{"hidden_size": 384, "hidden_act": "swiglu", "moe_layers": [2, 3, 4, 5, 6, 7, 8, 9, 10, 11], "router_score": "sigmoid", "routed_scale": 1.5, "balance_loss": 0.000554, "balance_bias": true, "lr_router": 0.000544, "norm_eps": 1e-05, "optimizer": "adam_hyperball", "learning_rate": 0.00486, "beta1": 0.9, "batch_tokens": 65536, "dataset": "wikipedia_en"}
Below are experts of layer 5 (counted from 0) of a mixture-of-experts language model. Rows are named router (the router's row for the expert), down (a neuron's output weights, with its number) and show model dimensions 288-383. Each number is 128 + 32 x the weight over its row's rms, rounded and kept within 0 to 255.
Before each expert's rows: "comes before" lists some tokens at least twice as common just after its tokens as in all text. This comes from a sample of Wikipedia text that the model never trained on. Tokens count by the router's weight.

# expert 12
comes before: "2", "1", "0", "3", "4", "6"
router [129 114 142 111 128 145 113 137 152 112 145  98 103 144 121  69 120  97 167 133 122  96 148 131  77  79 194 126  93 166 130  87  98 153 138  82  98 139 156 130 115 107 153 145 134 112 147 127 137 145 161 131 174 193  96  90 104  95 133 129  87 138 124 150 137  61 122 181 104 110 131  96  99  96  79 143 137 155 137 168 140 141 116 165 149 158 131 145 149  89 183  65 111 139  91 153]
down0 [124 107 132 119 124 138 174 103 124  40  81 109 105 177 157  63 118 136  88  88 131 114 115 116 142 133 124 130 109 144 129 155 162 175 111 183 135 111 140 187 188  66 109 122 104 141 148 154  98 124 162 110 173  76 111 135 137 106 108 163  95 138 153 104  71 158  93 123 108 146 181 107  60 183  60 156 126 125 141  93 151  97 114  76  55  97 111 145 164 134 150 134 113 114 138 123]
down1 [137 177 153 136 117  96 131 119 156 109 120 134 172 107  79  80 182 152 203 102 117  93 113 165 156  73  78  75 140 100  88  80 160  86 135 165 117 131  77 132 113 167 178 100 107 134 116 133 115 146 131 107 128 121  94 134 115 161 156 147 113 104  97 125  95 100 138 180  87 154 100 126 125 164 171 137  81 120  63 120 123 125 195 103  87 134  82 110 211  66 143 101 107 137  99 123]
down2 [ 85 178 156 146 177 139 134 150 134 113 149  99 109 108 141 165 148  98 118 152 106 134 128  96 154 148  82 165 110  75  94 149 122 103 186 100 141 141 168 134 193 142 175 128  82 132 138 114  91 136  80  40 161 106  91  99 185  98 100 126  49 119 152 102 142 135  97 149 150 165  87 150  79 167 118  91 104 141 103 132 127 105 125 130 112  58 100  83 112 128 103 108 108 173 143 143]
down3 [128 103 131 109 192  74  72 118  84 134 154  91 159  96 110 126 137 107  56 131 112 134 124 128 109 143 142 165 133  79 123 139 118 105 111 118 119  82 136 148 134 104 171 145 125 193  74 161  97 142 119  82 169  96 233 114 199  60 135  93  88 145 121 136 170  88 125 136 209 118 153 109 137 151 128  95 151 171 179  73 162 154 117 158 172  72 131 160 126 115 118  80 129  76 118 107]
down4 [167 127 124 129 147 133 102  87 121 108 162 126 197 143  80  92 165 159 135 191 124 173 114  82 122 169 184 160 143  97 154 127 149 122 199 105 200 175 104 133 149 122 155  97  95 128 119  48 201 154  79 123 131  92 120  98 188  50 161 125 108 177 137  97  99 117  66 128 178  91 100 149  99 152  96 173 138 161 158 106  89 126 193 141 133 132 142 162 148 122 144 128 137 123 118 134]
down5 [126 124 121 112 119  83 157  91 139 140 116 123 133  94  61 139 135 129 152 124 134 131  90 150 124 126 116 137 108 151  78 130 157 129  96 137 122 153 139 133 116 143 212 198  98 184 157 143 118 126 115 117 126  91 164 130 125 125 142 151 143 203 167 132 150 137 158 122 114 103 121 184 117 111 117 161  95 114 112 179 105 184  82 142 159 141 110 127 136 141 168 118 170 107 129 125]
down6 [106 202 167  91 140 108 147 116  98 153 130  94 111 175 180 154 108  97 121  77 116  76  89  80 125 133 122 108 172 149 111 113 148 117 152 171 121 141 108 149 119 151  95 204 135  72 123 186 121 186  96  57  93 103 128  99  76 113 157  75 156  93 184 146 144 151 126 132 169 124 118 112 120 107 109  95 110 123  79 111 189 127 164 144 126 158 118 156 157 113 170 197 102 105 111 118]
down7 [ 98 137 148 128 153 132  99 137 100 140 111 120 151 146 150 198 148 149 172 124 131 137 136 141 100 179 121 174 143  80 146  93  86 115 116 128  81 123 151 132 117 108 102  90 143 171 128 115 148 151 160 174 160 166 116 139 114 168 138 130 156  82 179  99 151 117  97 158 102 178 168 195 132 132  84  78 129 139 102 100 156 142  85 124 131 143 116  56  99 140  79 128 135  90  94  68]
down8 [114  88 141  78 166  78 121 107 118 157 123 140 132 173 115 102 114 145 112 112 108 133 172 143 114 188 153 141  98 103 119 178 124 148 164 160  88 154 142 133 146 129 100  40 165 157 133 145 153 148 152 151  79 125  92  66 121 130 140 114 172 102 120 139 172  71 108 132 174 155 159 119  72 117  65 170 144 179 145 159  67 172 130  66 168 169 154  42  87 175  80 137  96 169  58 123]
down9 [ 99 143 180 126 113 104 173 103  93 151 115 159 159 155 108 182 128 118 125 156 117  78 142 108 142 130 139 149  94  83 198 104 104 106  92 131 153 155  44 129 108  59 136 120  84 187 110 179 178 171  73 131 139 161 143 140 143 141 106 159  65 140  82 132 122 159 101 121 135 128 182 158 188 182  73 115 135  99 145  86 121 146 164 110  83  88 128 182 131 158 153 103 100 144 101 151]
down10 [175  79 155 134 138 119 125 125 108 130 151 116 129 108  78 120  88 120  82  70 126 125 124 141 141 110 143 171 102 170 185 120  88  99 180 113 170 129 124 144 122 138 116 136 121 139 129 126 130 162  73 177 141 132 157 132 221  81 160  92 110 174  79 130 104 196 119 116 151 136 150 142 170  86 168 106 198  99 148 133 109  96 137 118 159  94  96 129 190 141 103 113 174 163  99 177]
down11 [117  82  46 157  60 155 176  79 142  96 101  88 159 173  60  98  92 155 126 137 130 123 121 189 168 142 113 116 114 108 152 111 175  93 119 145  95 151 125 166 135 144 133 116  97 163 132 116 119 151 177 171  97 157 159 143 137 106 135 103 107 140 147 192  96 143 124 159 101 148 108 144  95 140 140 151 120  83 165 144 125 182 113 122  80  42 150 171 185 165  83 125 117 168 137 121]
down12 [114 117  64 188  42 123 154 123 105 148 126 148  65  83 164 129 141  97 186 191 132 124 146  73 107 125  96  92 125  75 156 168 112  90 147 153 137  81 106  96  91 112 121 142 155 142 129 145 127 186 115 141 148 122 131 111 102 135 137 160 139 118 147 144 127 182 141 152 105 180  80 142 119 162 118 128 124  69 201 107 137 166 153 127 122  79 146  99 158 123 113  96 102  79 187 111]
down13 [138  97 110  93 173 177  90 198  81 202 172 125  51 134 120 116 135 163 116 151 189 112  88 125  95 161 132 143 103  74 112 135 166 117  91 141  85  65 133 164 105 130 167 109 116 154  77  98 104 119 133 121 154 146 168 167 104 116 123 112 140  85 142 140 117 126  97 103  80 134 154 111  86  99 141 138  89 145 145 157 128 115 118 138 149  53 133 108 148  79 128 114 118 102 112 142]
down14 [124 101 146  87 141 129  98  93 119 162  96 113  97 204 179 150 110 112 161 133 139 146 124 132 144 124 133 168 125 130 154 143 148 130 108  77 135 179 138 143  83 149 130 134 114 137 123  75  77 131  88 147  90 137  99 136 133 101 140 128 124 151 108  72 120 129 118  98 149 101 182  96 140 121  82 125 202 127 148 147 137 112  91  82  58 139 124  86 147 113 149 158  80 136 164 109]
down15 [178 154 130 143 125 126 120 118 121 146 133 127  88 148 123 147 174 110 133 160 122 161  85 125  67 125 136 107 151  84 145 125 132  83 112 125 164 135 142 139 113 160 119  82 185  66  72  73 116  66  94 118 123 143  74 137 129 226 153  97 118 114 136  79 137 189 115 144 143 100  95  96 154 135 141 113 197 142  92 153 158  91 115 117 191 100 126 120 170 170 135 117 112 144 136 178]
down16 [180 101  88 162 142 111 112 199 132 147 166 133 187 158 130 153  90 123 160 115 110 122 134 148 142 194 156 100 122 145 120  87 124 131 107 149 122 111 159 135 121 126 119 183 130 147 118 128  86 153 121  84 163 106 127  89 154 126 113 137 181 109 101 114 101 111 114 116 148 100  93 150 190 106 103 197 147 112 111  69 111 161 162 121  87  99  92 109  99 158 126 166 121 127 123  41]

# expert 8
comes before: "\n", "\n\n", "andidate | Votes |", "I", " MP", "; L"
router [120  89 149  83  69 130  95  98 126  75  90 101 158 154 143  97 127 141 187 171 146  97 204  71 136  76 168 118 122 171 123 104  91 173 133 118 120 108 151 123 162 113 132 174  98 118 147 124 132 116 154 107 177 156 119  59 140  87 102 134 108 194 156 157 193  76 108 187 134 119 109  88  48 121 137  88 112 158 124 110 153 116 121 155 126 148 126 192 125 116 172 109 191 168 126 141]
down0 [157 144 117 150  82 146 138 126 137 179 106 173 178 189  85  58 149  70 180 128 146 149 148 138 130 142 159 106  98  58 160  96 139 106 114 100 137 134 102 141 157 130 128 151 179  92 173  44 143  99 117  90  90  77 148 159 193  91 137  57 128 141  93 110 143 142 170 187 110 160 153 145 109 168 146 107 169 130 109 164 145  86 169 136 180 108  87 140 111  96 133 131 116 147 116 122]
down1 [126 167 132 138 131 109 168 120 120 132 126 133 153 111 148 126 115  81 143  85 127  90 150 177 126 117 105  72 116 135 122 125 150 162 160 129 148 213 182 186 149 204 111 179 136 150 155 131 209 124 167 132  89 192 121 166 158 148 156 123 142 131 166 129 125 179 173 118 105 132 176 152  87 140  90 117 129 155 144 115 101 107 130 116 154  89 141 106  94 145 168 161 113 151 177 156]
down2 [111 116 145 116 144 181  96 127  88 130  98 154 152 148  87  56 101 154 149 123 109 168 119  83 116 126 135 143  92 117 111 159 116  93 224 123 109 113 102 115 158 122 161 162 119 131 179 171 137 135 148  58 156 101 143  83 171 126  73 187  68 150 155 152 144 101 124  64 190 158 134 145 131 129 171 163  65 118 134 118 124 137 135 151 130 163 102 146 130  70 148 140  63 156  77 159]
down3 [169  91 126 149 164 133  49  67 148 164 123 131 125 118  82 122 133 169 100 150 116 155 149 133 109 125 113  78 142 210 107 114  36 137 135 155 143 132 144 148  99 127 109  41 118 100 135 141 100 102 169 150 159 109  57 116  71 113 164 117 101 115 104 135 127 163 111 161 176 167 119 103  96 134  93 113 152 189  83 138 124 112 117  98  82 118 150 124 124 145  97 175  85  75 170  87]
down4 [103 132  70 196  82  92 123 177 118 128 165 113 105 145 131 130 122 129  75 130 176 137 165 117 117  90  84  90  75  81 120 155 141 137 137 165  98  36 118  82 129 120 209 167 109 117 124 192  59 129 106 123 161  75 109 101 163 132 110  82  97 114 167 164 119 124  80 164 137 110 154 126 123 123  69 129 100  97 126 175  91 117 116 114 132 144 136 110 119 161 140 130 188 177  67 144]
down5 [182 143 154  80 106 123 218 108 189 158  90  92 136 167 155 111 145 139 111 187 149 161 175 123 142 181 140  72  96 113 125 145 168 146 140 129 170 143 123 164 179 121 135 157 130 115 130  49 104 134  75 158 142 104 148 199 113 138 133 163  95 131 192 115  94 157 102 127 125 139 120 143 157 114 103 141 160 110 126 112  85 116 169 113 161 141  91 126 129 136  93  74 185  79  98 132]
down6 [162  72 113 129 124 229 143 112 163 136  68 173 132 114 202 160  96  87 113 133 127 127 171 134  80 119  86  91 158 162 137 172  87 103  73 137 145 157 145  94 107  99  69 103 123 169  54 135  50 111 110  67 128 111 113 181 123 152 201 121 170 176 120 131  94 112 110 114  98 137 129 116 147 102 152 105 111 155 149 154 139 111 140 149 181  76 149 135 112 100 105 152 166 102 135  84]
down7 [174 129 100 153 111 171 145 167 118 158 140 168 149 177 129 104 144 137  50 133 136 198 147 165 185 120 128 115 146 112 142  87  84 116 133  89 195 141 137 147 105 148  78 111 136 150 179 142 161  62  93 122 148 104  91 156 114 157 134 118  93  90 121  39 102 146 102  84  75 206  74 137  76 135 119  92 192 120 157 143  94  77  99 149  69 165 153 150 119 137 152 130  57 172 127  87]
down8 [129 115  95 116 150 105 149 130  94 118 125 143 119 139 136 210 139  69 119 134 127  87 158 203  79 102 116 125  77  84 110 131 188  54 116 115 116  95 131 137 144 144 156 127 168 126  93  71  99 133  99  98 175 137 161 180 140 120 135 128 122 133 111  99 114 116  86 118 112 114 104 111 104 152 155 128 147 150 129  83  82 105 106 160 115 112  82 147 151 168 113 122  98 135 118 132]
down9 [155  83  99 141 122 155 128 131 142  57 101 114  92  98 153 168 109 187 162 202 146  66 134 116 150 174 112 115  97 116 131 117 117 126 141 104 161 171 179 169 133 174 150  92 140 117 120  75 137 149 140  86  75 125 121 158 163 131 137 117 112 169 128 108 126  76 130 101 105  92 105 130  77 161 126 128 220 154 109 102 172  96 162 142 119 127 116 140  88 147 217 138  97 154 169 133]
down10 [144 117 182 139 109 111 162 109  91 154 110 132  76 142 155 160 132  79  73  56 130 110 118 143 141 115 175 101 105 147 143 123 103 135 120 116 149 145 117  72 141  87 159 129 131 187  58 131 171  78 116 152  87 121 161 144 111 123 137 132 119 128 174  94 150  78  65  98 122 113 102 147  79 130 129 135 186  90 152 108 144 149  78 126 162 104 103 169 135 127 141 115 225 117 135 130]
down11 [137 133 104 181 132 112  74 173 106 177  91 106 138 137  84 133 128 132 175  81  87 168  90 142 183 126 115 149 107 180 109 120  87 159 128 208 120 170  53  90 101 115 150  82 145 155 158 121 122 116 130 122  80 155 150 131 128 156 189 114 120 156 150  97 134 104 113 124 118 123 125 149  73 145 118 117 166 154  82  90 126 115  52 173 155 122 108 200 104 133 101  73  95 120 155 118]
down12 [134 131 134 112 178 119 154 105 115  94 146 138 149 109 143 118 162 138 125 142 211 112 100 185 130 190 133 158 151  69 124  84 115  70 125  59 125 176 105 106 112 151 133 143 154 138 126 143 107  94 163 119 154 114 122 156 142  51 197 110 101  96 103 111 145 106 154 205 120 128 166 112 138 145 113 120 123 148 166  93 128 124 150 131 102 114 124 191 161 123 111 122 126 170 100 114]
down13 [158 152 122 125 170 107 164 155 173 102 102  94 169 118 112  90  95 127  93 144 175 182 136 101 123 115 123 141 143 127 126 151 159 144 157 140 121 156 114 145 179 112 154 151 143 120 152 108 168 112  95 109 143 120 182 148 172 115 107 149 158 145 112  91 148 164 136 148  92 138 136 149 137 123  81 167  95 135 116 120  84 117 120 122 171 155 131 108 141  33 114  88 144 140 142 156]
down14 [122  74 117 145 185  42  50  97 161 130 135 123 130 124 126 119 136 114 137 129 111 167 144 184  68 136 134 187 109  74 131 172 163 141 134 117 172  94 138  90  47 156 108 158 127 145 166 146 104 131 161 162 122 190 129 107 106 154 200 127 129 115 154 108 163  60 156 169 137 102 152 131 128 147 112 107 159 145 129 105  49 151 203 127 148 151 149 103 109 111  67  60 144 117 115 156]
down15 [133 158 116 136 125 107  70  54 138 180 167 142 130 133 124 137 100 173 128 208  51 168 139 129 165 125 119 102 104 169 152 150 140 155 126 177 126  73 109 174 126 110  96 126  88 145 164 120 163  92  96 102 116 107 158 118 126 155 108 132 147 103 107 132  70 123  92 119 161 101 130 147 121 137 168 143  86 113 121 148 170 178 133  92 144 128 101 148 123 100  93 129 150 120 111  81]
down16 [123 118 111  85  94 119 179 137 100 110 107 144 173 143  82 148  89 155 117 122 167 145 118 147 115 125  60 129 133 147 109  95  97  89  84 146 135 149 136 150 100 122 118 132 120 154 114 132 165  85 157 152 135 139 117 161 177 126 186 166 124 113 122 140  84 203 125 137 114 145 111 176  90 103 103  86 101 118 128  81 114 149 209 115 105 127 128 194 148 148 135 149 126 135 111 162]

# expert 14
comes before: " | ", ".", "–", " |", "; ", ","
router [104 143 144 108  95 161  71 110 144 146 119  81 122 176 121  53 126 110 157 159 101 135 113 105 144  89 131 140 103 145 133 155  78 106 159  96  84 104 135 110 105 113 143 151  95 140 128  99 106 162  98 108 184 128 126  87 102  49 133 114 112 135  93 111 174  89  91 199 127 124  76 112 108 126  86  70  95 196 113 123 160 149 161 144 135 190 161 108 145 115 164 107 126 159  85 152]
down0 [176 156 149 152  91 137 159 115 117 107  70 163  82 130  86 128 163  92 157 104 116 163 156 140 125 141  89 136 156 119 142 106 137  81 112  63 151 168 116 165 200 101  89  68 204  98 146 164 151  89 135  48 134 123 186 121  70 135  85  79 156  93 117 139 134 134 141 170 169 155  58 160 130 144 125 137 121  62 123  59 156 168 130  77  91 106 160 114 164 152 141  98 144 161 183 136]
down1 [166  98 119  98 142 120 133 141  83 144 144 137 142 139 145  72 153 145 110 134 110 126 138 106 170 170  68 139 122 193 181  82 132 135 130 137 189 121 123 167  52  95 139 110 150 118 113 143 103 139 161 134 145 148  99 147 163  98 179 129  78 119 130 114 177  85 179 136 141 116  88 138 140 151 177  65 135 159 151  48 158 132 100 107 120  68  83 120 125 168  17  96 143 127 117 167]
down2 [148 166  76 124 125 125 161  83 158 106  86  91 157  98 135 156  96 182 112 156  43 148 136 174 117  90 135 142 109 120 179 152 126 108 115 141 116 114 170  99  78 111 108 116 147 118 119 117  66  69 109 104 109 166 163 117 150 178 121  81 184  73 104 112 102 150  94 141 127  77 162 139 129 135 110  80 127 142 142  99  98 148 115 131  93 118  53 133 122 144  94  92 129 116 123  63]
down3 [131  61  80  90 131 172  98 191 143 183 118 154  85 144 149 207 163 147 142  98  97 136 106  74 133  62 177 103 191 132 143 159  97 173 105 105 111 150 181 148 105 115 134  75 112 112  93 144 120 157 163 116 122 134  71 127 118 158 131 109 178 130 160  94 139 116  98  83 157 111 112 199 126 129 162 160 113  90 131 144 147 156 154 151 169 101 115 161 104 199 117 142 167 168  69  93]
down4 [118 148 176 126 158 121 176 152 130 149 128 114 169 109  69 128 119 127  99 185 120 145 101 129 142  84  89 181 118 121 152 143  94 111 127  90 128 202 153  91 156 114 111 139 137 131 183 150 122 155 115 102 167  92 138 154 120 141 155 101 128 152 160 110  95 169 102 211 162 152 128 119 108 126 143 119 144 114 172 111 108  70  94 165  74  81  96 142  54 115  94 137  74 188 177  95]
down5 [107 170 146 137  81  71 154 177  63 190 115 167 111 160 146  95  76 116 147 118 114 186 156 119 188 100  96 121 124 140 118 129 118 166 116 147 142 132 169 127 137 137 109 117 116 132  89  74 157 169 124 117 109 138 146 143 102 154  79 100 127 114 158 156 114 150 105  96  71  87 142 176 145 158 129 158 133 132 109 132 168 157 132  62  92 112 112 108 109 134 153 196 101 123 101 140]
down6 [ 63  63  74 122 153 146 178 150 137 118 105 141  96 132 108 117 153 148 157 100  91 107 126 158 138 115 159  78 154 162  88  95  87 128 173 141 153 119 147 178 161  98 103 102 145 119 114 162 169 147 116  85  99 127 131 112  89 146 168 141  86 201 159 151 159 100 157 155 138 128 135  75 152 176 125 132  38 121  99 183 158 152 146 107  55 126 146 119 147  91 141 112 137 136 141 102]
down7 [ 65 174 121 174 156 157 170 174 130 145 112 115 139  93 105  70  97 158 116 141 127 165 101 147 126  59 171 187 168  78 117 162 132 119 155 171 115 111  96 104 150  98 161 145 187 167 101 192  80  73 153 134 131 133 107 119  81 108 103 101  83  87 103 150 128 118 117 129 113 161 115 182 130 152 150  92  99 192 136 182  76 147 158 103 119 183 175 110 119 148  89 144 181  68 134 120]
down8 [133 147 109  66 124 107 136  81 129 113 132 133 152 124  74 110 139  78 172 138 107 123 108 151 107  83 155 202 175 145 149 147 114 145 116 133 167  95 153  71 139 202 160 107 155 122  18  97  98 125 118  90 111 139 122  80  42  62  76  69  95 129 152 130 159  51 110 150 152 126 168 120 162 108 142  86 115  98 164 108 121 103  78 144 148  99 119 104 187  81 185 112 157 131 166 171]
down9 [ 64  78 129 128 217 138  89 170 114 135 151 116 182 123 203 141 109 193 159 169 176 134 122 102 162 129 149  92 103 149  62 153 123 142 107 121 134 108 130 118 181 141 151 146 162 100 160 120  88 170 169 158 136 123 143 146 156 147 105 129 177 130 158 134 221 118 102 119 128  54 173 115 120  66 173 119 114  87 127 157 153 138  93 139 181  74  73 147 161 105 182 126 132 106  85 127]
down10 [108 122 105 131 118 125 133 171 102 121 145 175 131 102 129 109  66 108 137 141 105  88 146  95 142 199  87 137 227 140 118 116 183 102 164  83 133 207 100  96  98  84 166 112 131 135 129 107 140 122  64  99 103 180 133 116 143 120 150 120  96 165 126 152 105  96 102 169 183 137 149 176 114 154  90  89  97 145  92 186 152 107 117  81  64  99 117 100 101 116 117 136 163 121 163 156]
down11 [145 106 167  90 128  94 192 158 135 106 110 145 161 118 106 144 138 104 146 140  75 153 170  71  99 101  23  97 124 134 179 142 137 148 118  72 105 104 158 131  99 137  98 126  83 126 136  94 179 169 153 116 125 134  98 138 113  92  95 159 126 175  79 110  88 176 174 137 143 150 195 186 128  87 155 146 115 167 156 132 110 140 136 119  91 129  90 143 139 148 142 187 189 119 180 140]
down12 [125 178 158 113  76 151 136 143 149 143 107 151  98 126 164 113 176  89 157 143 126 146 110 124 174 100 167 164 120  76 150 170 134 100 142 108  78 140 179 113 149  83 124 147 192 103 134 112  86 110  97 100 157 121 104  95  98  86 182 124 129 158 102 108  95 214 137 173  84 122 155 110 124 111 173 146 156 108  73  91 175 105  94  99 124 143 147 135  81 108 149  88 114 134 130 141]
down13 [140  87 141 215 143 124 139  82 124 158 160 157 143 164 114 150 108 148 209 111  75 119 108  27 145 117 111 125  90 160 118 123 172 101 100 114 162 119 205 165 117 139 142 104 138 143 115 149 124 184 176 157 166 119  56 146 193  84 109 100 114 149 119 101 137  69 154 157  98 125 162 170 135 139 132 145  85 107  96 121  66 146 138 151 184 170 103 163 154 131 137  94 137 174  84 124]
down14 [ 68  85 139 123 118 159  98 135 146 100 176  99 150 100 184 160 138 182 109 127 136 130 168  80 153 124 172  86 155 130 109 189 135  66 140 104 147  59 134 113 117  76 164 101 128  89  95  65 109 144 206 106 133 110 152 153 146 154  88 144  92 106  86 102 179  49 177 106 119  69  83  86 135 162 112  96 115  92 104 101 147 167 149 125 175 112 214 132 154 155 118 126 118 130 112  90]
down15 [143 196 152  69 120 135 126 134 147  96 101  68 137 199 130 117 118 161 121 100 185 115  80  83 201 151 100 118 153 138 145 123 165 109 134 133 152 193  94 128  57 141 137 185 103  86 170 158  93 137 119  86 154 138 119 112 130  93 113  80 141 134 154 168 142 120 115 147  72  96  92 116 139 138  91 104 133 158  84 139 180  72 136 109 193 157 132 149 178 109 122 177 227 113 118 174]
down16 [150 136 115 100 136 132 149  90 111 168 133 151 148 115 138 185 146 173  64 130 163 168 191 124 130 135 111 109 103 140 123 132 138 153 111 201 136  89 120  96 148 102 170 121 168 109 113 153  74  90 156 113 151 186 134 108 163 163  81 116 138 133 108 113 136 131 168 153 140 127 195 149  79 144 202 129 125 164  82 142  83  72 167 157 135 121 168 142 135 144 133 176  95  86 104 155]

# expert 4
comes before: "1", "2", ", ", "3", "015", "010"
router [ 98 102  87  99 143 107 166 104 142  93 160 131 106 156 147  98 115 100 192 130 145  88 170 134 138  61 146 113  93 150 132  98 137 148 163 102 100 103 106  99 121 126 117 138 130 119 144 139 119 144 126 115 193 193  62 108  97 116  97 113  86 124 128  97 165  63 142 192  63  87  90  52 121 102 111  95 114 127 106 142 124 173 115 152 119 156 155  92 161 136 154 137 166 111 113 145]
down0 [143 178  90 106 175 116 137  74 132  79  85  93 142 178  88  86 154 166 189  98 182 137 101 129 114 116  83 160  85 151 150 119 104  73 178 107 117 126 163  74 122 129 156  87 132 144 139 125 148 126 115 141  96 121 160 138 104  97 118 126  65 132  90 142 120  97  97  80  83  93 163 160 176 148 161 139 133 105 128 161 135 136  93 143 118 149 178  58  97 156 167 139  83  79 155  90]
down1 [138 174 133 108 203 163  98 183 118 138 107 171  77 175 202 150 139  64 132 125 107 107 158 110 160 122 188 125 148 149 131 100 171 152  95 127  78 107 112 148 144 118 123 134  46 103 207 155 129  83 164  89 153 127 124 144 116 114 209 116  94 166 119  78 169  90  87 114 159 137 112 112 118 151 103 168  78  84  64 114 138 113 127 140 136 194 128  95 185 197 194 150  96 169 132  91]
down2 [157 142 100 149 113 163 170 154 154 122 150 111 104 147  91 200 142 148 104  91 166 117  95 145 138 157  46 133 119 138  82 128 105 117 156 126 166 152 208 125 185 111  93 146  98 157 135 132 122  99 134 156 141  91  84 137 190 100  94 107 143 171  80  88 115 136 147  99 159 107 107 126 162 148 126 121  95  81 153 131  88 143 147 118 126  94  84 132 139 100 140 142  57  91 135 136]
down3 [132 130 161 178 100 109 124 153 138 196 143 154 146 140 128 121 120 141 172 114 171  97 162 150 130 176 124 131 115 108 118  88 112  82 191  79 146 141 129 125 145 112 158  71 129 143 152  96 136 126 131 114 131 113 150 178 156  95 119 118  79 107  61 109 122 155  70 131  98  99 172 131 157 168 115  93 168 150 112 194 140 118  66 200 174 108 141  69 170 184  92 171 113 119 121 125]
down4 [ 48  87 140 130 170 150 139 101 119 151 103  87 124 121 108 158 110  52 189 148  68 131  93  89  92 181 164 142 126  82  92 171 150 104 116 179  98 138 175  93 134 131 124 126  85 101 129 148 129 113 150 102  64  79  88 131 153 120 116 153  93 138 110 117 140 100 126 101 158 138 172 121 121 111 129 195 147 170 120 157 147 112 126 159 122 102 141 119 129 127 140  79 117 176  59 130]
down5 [155 150  86  80 167 111 105 151 112 167  27  95 131 150  96 102 161 114 126 152 150 128 188 138 171  85 118 131 138  86 138 117 149 189 138  80 199 114 136 114  78 157 105 147 121  86 154 182 132 125 128 104 112 221 112 120 124  69 202 108 184 174  46 115 130 124  93 180 120 130 162 152  53 101 145 180 118 125 152 119 179 123  91 107 124 159 105 142 155 119  90 146 112 117 168 138]
down6 [141  89 192 114 100 148 170 124 185 156  56 107 172 164 154  93 160 144 135 145 111 165 109 154 109 141 140 140 142 136 158 115 163  97 189 135 146 139 170 118 128 159 105  89 126 163 166 140 139 127 121 109 133 133 109 139 103 104  67 186 118 131  85  90 101 138  42 120 106 114 107 121 155 105  91 115 134 109  96 146 172 114 121  91 132  86 139 133 154  99 148 128 136 115  84 110]
down7 [141  84  74 169 130  99 150 119  86 131 176 108  56 148 101 150  90 188 131 131 147 112 138 145 124 127 120 139 176  92 133 121 129 100 146 117 132 138 107 143 177 174 148 120 164 150  66 146  50  79 109 120 107 120 162 128  92 168 126 104  82 106  90  70 193 147 109 153 150 157 124 105 145  89 130 146  99 102  60 146  87 114 173 112 115 135 152 119 124  93 122 161 142  53 144 178]
down8 [ 76 181 135 136 131  96 177 116 146  47 130 135 204  88 162 204 127  76 139  75 167 136 129 138 200 155 152 170 134 121 146 113  94 169 123 159 150 146  84 124 106 169  94 146 124 145 100 103 152 114 156 154 142 113 163 101  90 150 170 105 103 131 135 199  57 104 185 185 122 144 160 163 176 105 171 171 168  66 129 111  97 134 126 111  83 149 109 105 112 104 174 126 156 138 160  93]
down9 [129 161 136  61 215 136 120 152 207 114  88 200  56 136 154 131 160 103 132 123  77 148  88 141 136 132 128  85 128 100 135 148 155 110 111 156 129  53 139 151 112 182  97 150 163 190 167 147  86 161 146 136 104 140  71  98 123 127 174 109  77 107  95 140  78  89 112 115 169 132 116 143 129 151 156 197  56 129 108 160  76 132 100  98 147 176 177 117 144 144 116 104 122 173  92 111]
down10 [ 74 114  89 160 112 119  97 123 136 120 104  87 107 152  88 159  68 123  85  86  96 113 128 141  93  92 156 148 111 156 123  91  79  98 112 150  92 120  93  90 119 131 153 118 184 118 131 168  75  82 133  91 114 162  91 177  49 175 115 105  94 173 178 109 162 159 155  66 129 190  69 129 164 160 149 137 129 151 146 144 128 103 176  93  60 159 142 178 168 143 144 167 134 136 141 176]
down11 [125 177 113 143 113  75 118 126 134 165 101 122 128 106 138 155  89 119 147 146 154 147 141 124 147  60 115 112 109 127 101 107  95 105 145 143 195 134 120  94  93 150 120 115 154 119 151  60 155  97 134 142 122  89 187  71 134 136 108 134 140 124 132 173 126 152 211 110  98  84 128 142 107  96  97  96 171 165 104 150 115  85 149 122 147 171 121 103  98 136 107 161 131 117 134 145]
down12 [127 183 125 100 135 121 189 145 163 150 137 138 160 146 122  85 132 120 165 160 174 136  92 172 100 116 158 163  89 125  81 145 115 107 143 128  99 145 120 146 124 134 156  95 127 114 143 127  93 139 158 158  90 107 171 138  70 144  89 128 107 123 109 191 157 111  79 109  67 149 164 108 142 132 155 114  97  54 117 138 124  95 114  73 145 124  88 109 204 112 111 119 102  79 144 162]
down13 [134 113 121  90 122 156  56 130 148  57 154 127 107 138 141 134  98  57 145 110 108 153 182 128 140 115 144 140 114 110 119 161 154 131 101 184 133  91 127 143  67 137 121 173 137  94 128 103 193  99 103  91 102 187 113  66 147 114  90 144 168 176 147 101 157 125 113 109 125  88 109 102 154 104 144 106 147 101 119 128 130 129  60 129 129 117  88 128 149 155 111 151  78 161 171 133]
down14 [117  66 147 143  57 172 124 112  75  94 140 124 131 113 112 174 103 127 136 150  91 134 154  91 111 167 114 122 140  85 105 129 135 147 107 121 145 108  76 123 146  75 146 105 146 201 137 174 141 147 111 195 131 111 163 104 153  64 126 206 122 158 157 145  87 138 123 129 162 180  86 162 106 131 121 105 100 113 132 160 105 147 207 176 151 136  96 145  79  85 130 179 178 136  83 105]
down15 [177 111 145 137 112 117 110 132  90  65 116 141 140 137 165 114 144 142  81  87  76 106 115 127 128 133 102 156 167 119 129 146 125 117 163 164  78 143 140 120  96 152 121  97 132 118 105 133 150 130 161 127  63 137 109 118 143 120 121 134 125 108  65 130  81 155  82 186 169 120 141 102 103  90 124 128 140 107 144  90 169 114 140 126  85 177 180 103 140 118 118  60 123 125 116 231]
down16 [ 81 195 205 153 140 124  77 151 131 121  77 121 143 105 126 166 126 113  80 151  62 115 106 133 135 125  72 138 161 152 154 152 110 157 171 164 107 130 156 132 120 159 178 136 106 109 117 111 141 126 140 145 173 205 121 134 119  91  91 144 104  92 148 148 175 125 113 137 139  97 161 129 138  98 183 123 154  42  76  97 178 130 147 143 132 129 125 114  71 101  85 138 152 132 146  91]